Weights of a small mixture-of-experts language model, trained from scratch on English Wikipedia.
Size: 9 layers, width 384.
Below are experts of layer 6 (counted from 0) of a mixture-of-experts language model. Rows are named router (the router's row for the expert) and show model dimensions 256-383. Each number is 128 + 24 x the weight over its row's rms, rounded and kept within 0 to 255. Numbers have three digits each.
After each expert's rows: "comes before" lists some tokens at least twice as common just after its tokens as in all text. This comes from a sample of Wikipedia text that the model never trained on. Tokens count by the router's weight.

# expert 20
router:120161142157122101137117121124141098115147091117095166115140147130139120144157134125123100152108132091103134103123120130117125130140159148093143137144145169145142116159119134132116125120156138141152173129130096128133149132173139111129150113173119139162149135138126124101128140149135152098144193163143115092148140101074150129127144078100176095108169145147130136128142143094120114112145
comes before: " the", " a", " his", " an", " her", " their"

# expert 34
router:129066131133166125169128108155131094108110139107080116099132138080120132146117085138131133181115117123123161067127104107178141114163138084138153100156118167126138170103101137126130118130142148157139098104122129154074152118144119148152093129144135116119155113154129151115135152113137150127061140118119115144101155116146083139130139144143165140103170157106120160140115103132171155124141
comes before: " was", " he", " is", " The", " He", " a"

# expert 41
router:134168109125087124113117118174114128169130170153112136118140112139131125138126151110157101117105121074135142107126139122089096113150125101112123087146169173119139095143094123114084112165114136148068170135159110131147116084157137091129144117130084126103108129165125118085149109145109137074113118137164124119110137099119117117116145118077183155078146151159138151133152164138121118115129
comes before: " the", " a", " his", " its", " an", " this"

# expert 36
router:144128123100100127107140103158118071108124134104102114110103127125105131091148152106126166110141160107160132128161101164108114109144121105122143139115138152139131141106134121133111088180152165131138107142169148133126107104122106147181117154189161122127124105141100157130092136152128137130100099129170119147109162127105163133132135088125101126115141064093152135117122112140137121076093
comes before: " |", "\"", " Year", " Date", " Title", " No."

# expert 1
router:141106132096151128142135139121123130111135157129141090098135156102137151135149109142121137180130144153139162141127135109136140167140076144115124117148159136141146122161105102098083088185155117135156124119124164168132148119124109132152085097130169147108152163105134137131151130126146138102117125128117151097107116126137117153115093124144194118089121134123133115141117141097155167127101
comes before: "|", "-", " St", " Total", " 3", " 5"

# expert 57
router:177143135117155118122116171144120105093115152126101102113138120083094184083134128104127117165123113110164111127135121133146113135101142079137110103161073119146124142142153161120131138144120159117118143170122136158080124120159135131113109153128126106099145105160114112114099118117110132096131179150155142101125124100165092083146085092121116093090125139147131131174142172121125211143132
comes before: "-", ":", " Born:", " by:", "=", " -"

# expert 39
router:140179102131138103146131077117132108128144091092106094112121129045184107128125125164094102157090155146160141108133117138120069149118136168141112159139100127159156162138129128154138165139165139118082161086150175110115121072125103163116089165113129122087125124147158140148145149147141143110096108145109100130119142130106144147133116124119141113129126053102080122081119107110144154141127
comes before: " of", " in", " for", " and", " to", " from"

# expert 23
router:153177133148122123136126148143132091145119117105152108099111123108171101133110109118127129211132135161172154123115124136075080162128142169104110132175142127134159136121116161116114131138124133113110147104162174128104111108137128110125119161133140140098094106137121123096133166130128170118116098158107120149130144133125143158109082126078139105133124097069112117102128122051144140133080
comes before: " of", " in", " and", " for", " to", " was"

# expert 53
router:146113141125158164158104114147114057127120131106103128126133134121140132154121108151118143118128178106124137102150105151117096132127109124147142113164099146148114205137120067132164128156139136122138097109119130163113138114115141114189102138102118106116136097150118154134112148145124162138074127145116164122099157140150102133150112135169127134113123135121123149140135120118116169110130
comes before: " and", " the", " a", " he", " which", " but"

# expert 35
router:107125151093157089113084176125069122135134133197126133130073109106149145125119136115139092125167145111157166119125133156135110124146129134119119133096116104142120151131150112127122139142112123137143144129127139117115145088169160139135154114169140133146135109120098096166096162151155131125124113121104152160146140160135087091114159144086177121124194085101117124115137137122132156147142
comes before: " |", " /", "7", "4", "8", "5"

# expert 46
router:132128178119140104140152082148113147117127122084087124103099122080157142123123154157117129157114163165129135139125100131128128140164121169103125103167137144151156190117109158107104109127155130169106116085102146093165160109144122133133094131101123103110130133129079142110144150101124121093104117152150149148117135124106102113125120083099183111088127102113134132136129128146119166124080
comes before: "\n", "===", "==", " ==", "The", " ==="

# expert 40
router:154116137101140114097117117137127070126162146112100118112141136078137150092109092106117108164140118116142094126145103155105145109144093141108141132138089127092148157131115159138114097173097138086070135163170158122125109129152106166124138141158109129123126105145122140159101158132151101121130122123143144127112129145152123089129119113136146121104138105144144145149155143122124135143115
comes before: "\n", "-", "=", "The", " Born:", "American"

# expert 63
router:115146175119123131161101143135161142130131153124134109072136139126130119105154125114127071164110121120138111128127134116109123136106106086140099175099155181122143112152061143149115085105139127132107147105158163114131162142165090109134103131175114136095148112167111138092092114146137144096172170159157174148128171118090121117132155172071167093105138143159134121126115122070137126097111
comes before: " the", " a", " to", " his", " in", " by"

# expert 42
router:131130142133097115129113128137098122134136098158141120141093093080082143132139141111118139099116120119104114082140120126140075112101138172111120097130133118144122128142118145128113162104144187169120157174155178126093155110130110128163173120162152125111188139125111146127165111123163171087127208120126174147127119134124103119137107068092129121108132087143127166123116101104143166123121
comes before: " |", " 0", " ", " 1", " 2", " 3"

# expert 5
router:119106096105182137106132141149141080122149125154125090111109161134133142114132142119106095112099113143151152142121146146121132130141119130058128128132142132163168095129148129106078118121143148118114106136149127166105154106186134163170086138145106101090131122106145128157120186165133098106135136121165131135114134103114117106113132114110118121113161160136135127116114132097113148128102
comes before: "-", "|", "\n", "The", "In", "=="

# expert 7
router:146140134138110144134146163165088144159167107113152093118096120078136136109112158164104090141169115119137129106147134143119067146149117157099086079135139138139166126117091105148107138138179153131097138179150134123095165110145133092132136115102146136087134132095111126106121152121130158083112138123123115192121135143141121109108120113101132105127171132102149091127111149132145138109120
comes before: " and", " in", ".", " was", " is", "'s"

# expert 8
router:129106150095142131131084161156126146130168164124177130135127157084116132147131123102103126167157140105151123088132116134112072109175101127095142107116125143146165151134136108130134125136127149133103137126153143162101155127136124097126137136119107090119127115107149158152130117133075116116093121107119119138109122147189110105097152120114138116132170119118125106161126154086126099143161
comes before: "\n", " The", " He", " In", " It", " She"

# expert 51
router:125162172122154143170126164116140115093141135116134088122145198126139123103140150128122072131111196098134151128159137200123146086139095093149097120112107137111110126113114133096126125103163124106134149155135160145098167109137117124135116095167115119127110139142126157148156120082144115117140172174113116156094108121148120111126129142111130107131172106137135115080111153100168142109142
comes before: " by", " in", " to", " on", " as", " for"

# expert 2
router:148132139131117151154092146132087123134129112090103132137115109087114118124120108122113119165139143166117112147151149148096110107154126132125081093151130181113186138145106116120104134111143155120124151141133146123129103166103098119111150101090154131114149117128079120092142173074149149139134154148168124126113129119141122152122137126172160080102129150143110123125095117109154121132060
comes before: "\n", " |", " ==", ";", "\n ", " ="

# expert 52
router:154121122105153155111089168159098096117161145113123122124123142081119137131141088105131119178126123134087142096140104128092084120170098128083122115135109136156176184112114120110125117097134130111096137115125129148110157154160115084172112121116110092110143118131130130130140138099132104107077139142134121134074131145143111117091115079125142105125144095087101145116142128096163099135134
comes before: "\n", " The", " In", "The", " He", "In"

# expert 15
router:107144132128082112125148129149146120136130107108146134139127086085129097125084136125128139124160150137139128105122110166121100099096079109096106106166084154136130105118093144090102141135135164076145183156125117138152113132153115172135144159144092138103117144161123129107126140118125169140072146165154104126082174111151124120144125156124130129120141091112138115130089127118151166107104
comes before: " |", "\n", " –", " is", " by", " was"

# expert 62
router:146105129114119133111138134142162131122112098141112101096101121091121114163128138112144110121111159121084112124102185137146100101172114147105107137141085119149152143171092143102132141109191127133119109149145168138096148150105101112140165110118090129121161125129111137114124131110144138112127128145113141128121147090141112161129111103114143110126150119131126143139097113104154116131122
comes before: " |", "\n", " ", "|", " 0", " 1"

# expert 31
router:122123135135102141103109165117082128099140129175166111128120106116114104123137130088117096120149106074141154121078123159158102113125135139123089129119117140167118122116140104133143139125115128140158118155154121092122158103123155153137118130149098115117163131111124130167110153159153112123105095162125177154135167149115084124058133123128159091088154105116123125141109150144142198159120
comes before: " |", "7", "8", "4", "5", "9"

# expert 17
router:152138120119101109155141139154131104136117116088100096124125140115164110101143150123112122142106148115117108112130158139125116121105140145133113142137159143105128144155105118164098139117168119149134151123156121098097163141151103110201146127146141118113176140144115115099124150128186158115130162125118108147130137086114113136153125135115146088094171139114098155153110119118140111103165
comes before: " the", " a", " his", " that", " to", " an"

# expert 54
router:113146168122141137165120127137155150067107123139119128091122113106099118125168129127121103132097190145090137099150119126129111096110122122143124131096134129153118145132118117149127123130148173089115108116140117110146132124109125108178093111139197115099177148153119138153102124142130136113141138151138109140111154122108155107114117111093188115165144092112138172112157150135142094116117
comes before: " |", " ", " 0", " Party", " Republican", " Democratic"

# expert 61
router:133151156110104102131160162125115158126135162141139123114160151099150136110113158133116110184113100141175156154139135165122102111152087152093135099153136110134107132114146127117081134160121131134121133137145131164125131119146136119133138124128127099080161152133108090132119162126112128108126114120142130168125134134125082068126091149124123137152148140145115114179144159078112124156129
comes before: "|", "-", "=", " •", "|---|---|---|---|", "|---|---|---|---|---|---|"

# expert 3
router:155124115108119117164121141139131061099096127088143125126150140095136164086156124145157166107100167093148126104095108127096084143153123151148121079145164132116161131166126102084115102157138089117144131137151160135107189076128126146140137125190157100111146110142132161130119137155151134128098142138160086144112114146135114097101085096130159143127132123108158127161120107079161111109105
comes before: " |", "|", " ", " 1", " DF", " MF"

# expert 32
router:142129140117098136134112163144145126166139151142120110116152134135108096079128103137093141113145135064150139111097114168143103133142134136128078110124074132146104141145112144083106116117112130140064113111137152158157169056166123093126116139106129098144147105112108131140098101140162178105153113195169138116143115125098110109101124091096158131120151091124130166128155172128133171128098
comes before: " |", " October", " September", " November", " December", " January"

# expert 21
router:135122105103110118178147085175115128127112112100123165099114147128088103126132111154135112121088150118082133072150165132125161149154153142110150115123144153116156136121098172103133147111165147123119137161126114122110151135106139091148151137177144108114100121158143197104146147130150160087118112134123123171074128110147129115116117152097180108087122085139153139109102126122165093103088
comes before: " ", "\n", " 0", " 1", " 2", " 3"

# expert 28
router:142126103100146109132160124110138139144212145126152134113116146108154128091163126129105119153110184119143126110151116109129077096181130124124138121117156148147118134119109148153134097158162165111104130132116178094125128110137116104142108146163160123116119120120115154074099163131136103100163115144139111158112137109134141138119129129104132141131110091070119143110114161112181157132123
comes before: " |", ":", " /", ";", " League", " Cup"

# expert 6
router:135172150133121136145112161141127069103132099125103166128109124121120145134156144105112122167103111125142070158112113154123123147108116162149095128178091156096107159112137161087117128102146139132110127148145189123063155115131103128134140138153162113108151097148129079127119147122142170122199171135121142201107161111112117115103105110114144091123129114118088125102156121087119139133107
comes before: " to", " in", " as", " by", " with", " of"

# expert 14
router:137133109148134117128129160169143145142151123137123131086103163112108138116099138112103138135100126160132114115142146146143065144162103118120107105111142193150128173101121127154142130118155122137139174145134165115110145077110133133118157117149072122064153117117130101116111140132124109102129105140139141158138187120092115096133131106139113122150197154183134138157121109080118185118075
comes before: " |", " -", "),", ":", ")", " –"

# expert 30
router:133117119124143112120146167174119156104162135096147115156080140117096136140141139136101162139112197132144129122150078129117073120158101157132123104140130151131129130141109111116127124133140189123116142129126153115129157089132123128136127127112104125087137135116133129091100150130081162150150160128112164162155127142103093128145111148114116135137143159119144114147121125076114149116094
comes before: " |", " and", " –", ":", ";", "),"